Experts of a small language model.
Experts: 256 GELU neurons an expert, a sigmoid router.
Training: a variant of SOAP for the experts, 8642 steps.
Below are experts of layer 3 (counted from 0) of a mixture-of-experts language model. Rows are named router (the router's row for the expert), down (a neuron's output weights, with its number) and show model dimensions 160-319. Each number is 128 + 32 x the weight over its row's rms, rounded and kept within 0 to 255. Numbers have three digits each.
Before each expert's rows: "comes before" lists some tokens at least twice as common just after its tokens as in all text. This comes from a sample of Wikipedia text that the model never trained on. Tokens count by the router's weight.

# expert 6
comes before: " |", " (", ",", "\n", " and", " |\n"
router:151171170146096148133098157155139083121089128058149069086129123132137117155083087087156145145167153139129155156117082110160105100119134197057159129139148096133175164115135173133200094112104152120115082128138112144232158130155136145098178141150174120103142135146159114163133160145127143102057124144124095153145178179095125044155174104092110152146150102106092108077079101155121166103115165167074124111136159109136155163091096122140133090089087144162148144080123134126188098143098129
down0:115160118113135090228119165132094136095081136068127090135116149163054117038107083108120196124192094120124144162088117125167138113090091127142174155048175120135161177111108159126121131140087115154139145067084088128145069195052100137139101121120091153183087169163107119099120123064147130068102171090097115113100144181179153142093082146137107128162115084153194148126154072140068088164142142184139091182065060154124130101123101131172113087102149184124115144127143142151128143136105084
down1:102134132088156126142143138144119139106122190104114131124106157132132139141174127128137083106106163189142144060154127148094171165180089126099143121134172102115094094162119121079071147106175167077146168199100093172123129130042156091106078209144214064115077154128143134081148159108130151106131157145136133193135103165106140106124144150113150109115108133173140154192169092110196155079125142121195165149125107129120100118123116111136154179161107156126170100152109153173097125163092134
down2:103136158120150143153140149105152081114100156105118132083147133103085176117133126074142087106116115134139110112135112142102150140157106085197135134088147169147133095139166094194123133102078091105153154109161155127106099110104150108122094188095145150090159183112139138108088093167123087116142141171095164172085084091188129129104128195154157126097125084082143092109086142108098152128139132184141139127153144138121125104154152141159120178134118103196168151145136131159157186055128111
down3:125161105105115129180090079200132089125113029168117156172046129115158109134112131153123177137195122129162098187123153077121062100119084119175140145193116080135154115181099132127107119091145128094162127141149142092126139190144142088113149127089110142128164121101124136126113177098154133118160116127073150127136167133108145134073126191146126087058139142081157166106130152150095203151144071158132104129123145173185127084089113114171209079057117132119154159084075134132120079147127179
down4:123117116139103132135172093145213124110126075115082161101090132118118126158105126118119142125113113149101135170120120115149195135111097137130126172142145127106139130193149127076150144143122105146092099178152162137131138175123109091197146107187154059147176137154164112124102100135171148074120141099161114094152103154175127179103135140110122072152058145117173131172148104128103162148134104044172143170114134174085115105111170169135159107116079156144155139107098092199084152183060133
down5:097131108100107154110114113153164126168108110138100126142149156174145083127130109125146156116111095119117146148110106132086076138133204153151078134078064148132121064091112122132089108142144121135089137039111116115137099211122180108127111081074117099123135135169161128079144134107117207126162124128074172179129146179193124148196255069086142115090131148101125146158190106101119097128104117129118099163111048133133158106114103148094148103071126126122145109181166120100216076092124140
down6:102114107203123201158170167116161179140125159161178143111110137091099163144163136146128123111128100138183075065165105180122139104140115140161061158094132112121138136110111183152166127108145146121143172195130149209140134142176098119147096159116118149130139121162134118151094136149161159087162105202156123174130117139153114205137145073188134101072102154104117110111189124121146141107122156231166129135148092188106082114146115139127136123165126107084189139112095104058158139129111146
down7:074110123096104091129101176145124110151099081139179142137124114100148101124147105143182137131093102099137074120127145108113104183219160133077172168200150111087115116195140142049115117117107147135147183160093109118139119211115198087131160155126171133161152076142201037146122134153129096094126118072162144183086181143068116097133169147112133088163125129167090145093083133092096137087169158166122162131093105155139132170091166165156170167198130122176186119143107132160113127203100123
down8:143104191132136088132116168162114043207166084057109161196105123133110121150151117136158114077150114110134122119142115138149120143139159063084120135142094125054121166008164097116115027061114104125082121134118139126161120113126151180148111072165150117146148148127104117151074125071147142066169122091144105122170178141168078080198192141147103188132128144097150133105133152126142112125143168076093095114074044091144149124164167141183145079134151110138106149099123127081127091142146139
down9:087156115126144030143097088182114142079094085121139117088103092131115128113107194139205154110101180144155133139159134162188068143151101115145130098097147119085141110103124102126150154126091130130151118161102061101082162082200101098109123136148158120119136152085151150147143164096106128175205079172109121139133161100120120078138132147060147121178111124171095156113090153150122148106135109136122137157089093163109125120141173093114153132155121084062093150140169111163106122146078169
down10:120173123132141122135174084084096113105089127068144149193152173080093108108075112153151147103127119102078124106107122109149129153116165192131102117216106169160062112151094037078062165123134144143142148124153164102142089131131126105110091143166126138081123130093154145138148128098114094139185130077119059094165143124185177140132119115132157069049112113132129108144130098139117142117135123114113152163106121145083147116099141136133140129172157170117153090125172167105131135133184149
down11:228150123136141157080109167089103113069205052093113182167157091123087113167129150129173143111078203143188098122148114152098151117092154162161189119146134106154158120132155152121116110144146148152107135084048130144058086102146140119127143136092142091141123126205127102058123152119154174088118099153108135139148154170162144119167136112097142175149104157098071125104142144122113113125167104159139148144104169107171101098121155140164123088077164088117165148111084124116107146169165176
down12:127148118090126130130105170073083136136173153132177116090132193061130162109127081189104115131057207174156103133144173097140088112158135159160129126153122117116120126146114221111142145116137038118169135162150138198129113116128117164149138131167070179148121115130122130123164118121163150138147077067137155149192100193135141136110111170153094170082167101111182124141120095157112128099137140091114119157144165148115127176215083082084146150157152079125107125179081099099104112165134124
down13:161116101141169157087188132102111150186083080101121164112121157142113188187174130137209144081114140136141149139152105140131122130159064132132091111125094103124157114125129170140142151114066116089140111080113161132152131164158130162150197102111181174073127076186110158140123107133167101163185125114115183107146213146153129140157104057160100111118121116137130093159112137087112094112130129093114115153149122153112158158024125107096143062168212105113176088182084137127150195099139181
down14:143155109129169150116049144111177119053135101105123185094093169132091156097180129114101153169117093134154131144141077127126133129077194108073063118075108144117136122060166148122096117127194194147096134170130092131094177091105144111124135128134179124100060165157122143139186090106116128159172113107155089120097115089146111166154160140127113142143133157150105080129085133105137090073150098114164127157163145115168099119069125111135193161101144120100139101192142130131112113132107103
down15:097136147119148181104146096131078102179099127165128143124140157118119123178123125160152111145093127153118112105153074119107124165122179081139150178090110148113091131121095101115119101138098139088095196126183173157130105170154171076088134065109122161121135104162112112188107110127084093118194139123124145135145129074193111130148149142157115070102108182109108180084152133134021105136114123122059119146125141177093147127071173101119135115114198127121151076158170120131077088113181209
down16:174089215163112128106129116111125129060122130150152090082108106069213165099178147137145128122106136110119120081130103173154155167135080204143129129118102127107086143150113181099190140106121175078149066112131077161138168158103104184124110107143124132127173110147107193159162095153109094117123122089123137104164134111145107128131104129086146125105147167133150098144160181143109103142115140141075133143156172021146140124121121123144136187103170149147137084084132152105131033115113158
down17:114085136135128132142082130118139069106136194109133109172150172167100090125105166129101057142088073201080101115093110126125117105123146098200113168061176124142148054155075113160141150097130124149100130177090105086108090161155076133082124109128136140146183124140134163184150104109142149114117120121111088117165127094141119091161144192144111177168100071142139087126122115120145077159097168127154106147155129105133057129126093208125141203104109074122105246192137150128165142145127142
down18:100132170151136097130140111112144113074046122112121163092121169116099125212132150162126159159169121138137121120182160151152185075124118197138132130147147127186149155119132097147154187117108130102105141111100102187081132126137093083132139141050071157107124137127077159145129112145042171162132164155107102093117142129214124090171094129087123140166152104110148142112137172126119140125036031146156144120101085107185128151084135121120103139163118109139132132114120159148077118151091172
down19:122099089182169160107146106115136131163057112080160139141131133156110115136082087150159126069090061154087155143103149069100097155082145147172115145108165092133185113147114149164128088180105081146170125109090135152109058185139142083128159190106101139139195109154128117111112172126134168121120104117136148167146148123133134042151124174141157155119121110140100104132104131144105096130172133153104155080162146098112099119131137110158189144150163114168112123135172092129086106127080077
down20:090088138120134076134090150083097127134162186099134081081143131143113136154098101146159147169153151127124151141131121099147128155191134134091144106120090120156142134106119080128098095118142122144104112075150112076183153117162148045098121054143089178135131210092084135166065087117140158114134106187127165127117113128192162119105057197133125174140124140155172107111114126135138111088137127120141192132114080125115186140105127159163101086130101137053115098126151127094153092191076144
down21:159156095160175072169085117122107104082114124117065146158098120120133170087125086145087114070134129107157104135135083158154196142120117138147127166107123121083142118213160149137159105116069112160161098116116156218148156088136144053140128149135115166121084153094144157176117130081142196141150155076088120155108191062141089152151115092158139186151130112175138102144129107183078172114162093134104107132118104210165163129065086123208131181123141140095145118079136156117108111132118068
down22:141178112145166181160121158114123160160126111136120133106175134123045142140060082139127081097141151161105137175159156112115159171137122154091151110128097109168148141116130159158155158148123157177139156159147148105061135094140150129101114096104129178160137092101178103183160113137116091052119109057060095194120173153125139028111091114157114148090106112059174125143163187138095172144109131144119139147122126099118096122149168101128155072161098079058130102170127079097170125145152067
down23:145135129136194097186165182161066082129131094159125113148099141095136126135124122130124165178076117150154144176113119132114074107116097152222143111188129172178121117104166091148126128117168131112116144141131090127077114123092160173084144129123120100144109189098188125098091191090202165128145077098157146073123132141175139096173105131117085140038104070142098115139114121063085072168109094084135105116144077117159106112115142095103141154087112138077120188142089123151095178175046114
down24:165158174162163168113137088105148119102144119130125154158057163114119123118095126102146166078125094145136146109058174188132073098157140160112145124052126142155193118174100167148159094078130166132146156098145098160055147194078149154126175107115131128096128140204141161078132142112152135123099138101171119138163088136143103124177156092084151131138123133098071129172129128192162131105135123114111061122188116135124132170153143147152114105105158169152129158125128182149086138121082078
down25:033119132148156205108124132111078079111140082167124107092097090135106101092092105150105137094155195161118089167082165152095128085117127166080096149101153162080113151121155142148138106134055123147101154153144097117072120171123079104122159097110165131101150106135176129147148078163079130045121156174131149162143107116122138092181124036161125160136093116149099132131184148166124114108148187050167104132123132160122205081147164112176108126183114087104178108121142112080154156119099118
down26:089178173148170078110155176134102118051086136096101189144109104131141141080105153137140167071141043245095107164082121183131154164149175097090146158125116164097143163173187089140162103093136124108123098136159204106101112111182143160078169188080123162158160112101123140109130109132131147114172147077127092136142139082070118147137111076112045134163167088149069077118156217110119153139093119181096168166118091139200147157138081154116115195131169155109146135106119160117121115112061137
down27:088125106170116099057101138125089161141180100107140063133111116191123176223167141119184138102110155133131066134115122138131147096151138113140200118125161135204139102188181121112135130076195108088127087089037149101076152122132086097129050111135130143068134139128121120111168070158143126079136133146168090110142094151091136161192108186117165103101127156162174110086146135114158124120108109112149157152119163179143158123112147090138102114129081147133101173142129144150180110094122138
down28:142111160132142092176133224119109151150124173090145135090163109153108144125113165083135043111109134054150040108141131067164096152179061142186089130098151162116186108107098087153124114112118129076122176126131123099118136177168167124145090140125135109112139062105088108037131173122131146107130174189096091089102107123176148119151087145168123123110140167104162131120134108127163115145080101119149139137107101068112086144094153179122096157161119117158158099144120061152181129121152086
down29:105118106071090093185120117094115088172146154153098164187103101103075154112156144176172115153095150093175114145139108153138149168104131095159134090008096152158110152141106124143118151127124155128164190139074132129184113142152076063131128070139139156166124107098084104105107157132144141187106189133107136127122153096133101108105149123057139063139094136128130093151140096127127092124067156121143080152122187124090120202117122146114159072109165132127132142102150067100071106140153073
down30:184112159086138189145158068093085149173145169119115104128107162111152110164184187063124149189153146137153172112152145187098132119141164165172153094118132149138097156137115092169198164156107136089100103093160107101149139105099150201134142096149177168150134069173169141071086120161130132156113136199111112141106081094111136138140113103136073097122152145078100111106163096147131133089152133138105165128133135134083201180115134147072107140118101101110095127121154190124108103159174117
down31:147093160127121147170177115194095148148100090118085118090119099144127086192068116089153117129121106067162181133170137135142169128141097115095145110112145116112108178108164117121123148148103097136170120114109091093116134163154110140122074194113150095127184197173139104135145179141092109094108128092084108098083163090124133086131114180107160148112188140100174129182156171141129190122201084133158149125143112160156108090108165126123074105139139143084152162188147133108161188209086082
down32:143108159115104168116160130114166083110129098142102079043170116138147123097132153037132129066160091142111098127154140115157099136139179119105078097093148071152122153114178066181062158094123117169162131104105114139175107142165174095128138105061165145108134126125163105161164103125114152081159110135115101093095091095135095188122150138128085099157144096151079168149176132143139081142137128100179097104163153113102116076158091148114149180100177066111112030149132156136188160070134138
down33:155124175209105112150130082143157130177075059092055113059157096150109118080175081141117101140145172173178161162108127131117136089114060062078145144150130152112132089150156157150116078115156199092128151068059140093113138136140085093170153100168102071099107128165090108173105129106099135166137123133109072174088118109135157138101123074082137126101170095113105144177132088148138100134132121118115114121177092167169100106137110120060141081162093138139169133117144182146073120144105166
down34:098181107088178132165140112109180147129088126073102155114140060059096168098074137117116106183131147103074090127067124209183148119163167177152101135121117050108166142120134124186089121124114079117114099153114131123119102095136164114125111111080122157120156073226156087116106077127091166140113109183109110129151168156175057068142144064095114147121101075088081154129170092085117106200169065122111131102103115095152157155143177142115112097069122112147119135157130111091095127144102115
down35:173148181151113166084141145130203139147127146098173093165102106233175148052178101082140143155145123131173181161150148174100150104170109127128124133113115155166066125127111140087147140133143126129081117147167092119100154169128085142036164176084108149115172055097122126125089123075152113099097089142147104169099159084139095090149150159077106173039172079086117133109117150125084082160162117115086134107152189130089089103165131080097141111139098096086128129123115110132113078156086109
down36:107084145108174166121232065192126138153084161121155121118192094135117126122069114121121113057160104109139119141178133051141056149117154141157134110139130152198209128164142164123152200113135154119146126105100152126140120102123113106088155097114152094131079102080127055109146139101130135046114149110155097124155133109123130096175104126088103109132106115127105140100121137130171162149129134189132156134105105211122113131127165112085126078095106190128142174178083093128122161109163068
down37:072198174162081086155130179174145077153083125142078157083131155104125139118139121155090150092106118123157156151141117185165144129084086170148128115101166102151136099092143133170074167140158155164104157094122093104134143112126144184136113158205111118149140152127106153099181097136160137100113161108136145092153147155138143155119092203155141130138126127125102100141163094132129155129160151135148112090139156150153117177126132168137126060165153183113138078143131230118152141086165059
down38:108139143130088143068173079127112129148118125124093175052090102158152132151118131093163102139109086032089115117186090169137122111168137168102142155034114084104141133141105175157115084134161179162095113110165172140163137088048137172138143119147123121140142083174165167104091127168138090123170158079166131144146138079123126164103126062096114152202154114141099196117158088130088108101170132117050102103111063131146166151170165090078133102125115099108063166110103103150143104150119102
down39:143126099121157165138114158108141148168080089122128085139139150161116086148110147146130124088141085174141105145167144128116165121094124123182129156081059126120038116139145125124100164136140138191119123147056090129025180131150151124116098139138118117112121109198194124164146172105197115142143156125112157052068064110117127092115195163160099100153129097148088121128105132122121062161118144111103096150175138125128130130059150107140139178137128122171078104151130093191157098132089151
down40:125137161132133120045070104056072122115093097129147178075125119131102127099132118202102090101127148118133078072092109128094144085126121140127093180113146103099109082085090146138106129143109149060098129099103152091131176115144121133157117077131121132135138115116162169126121175145087117077098139087088127115108170094177121124158103152145109138118101206118092103088133143151140146141161124128064139146129137187140099098142144095128156150114133137131087101140088106112178125131123112
down41:147087124164179145128133146154161123118108132100107141104120143146137157131149076091156071159121157108121099158152076095078175133147129128139130124144135095102140151141141106157095120094113114088115108135172128140154129140147124179124143095049082195170150147095097062110126134101122181118169154065096105117123100152045177166110105076119135110175085119103102146109181136055156129087176142185185092084157073183046112091138113139124183053132166080167125142152090101110179128093169164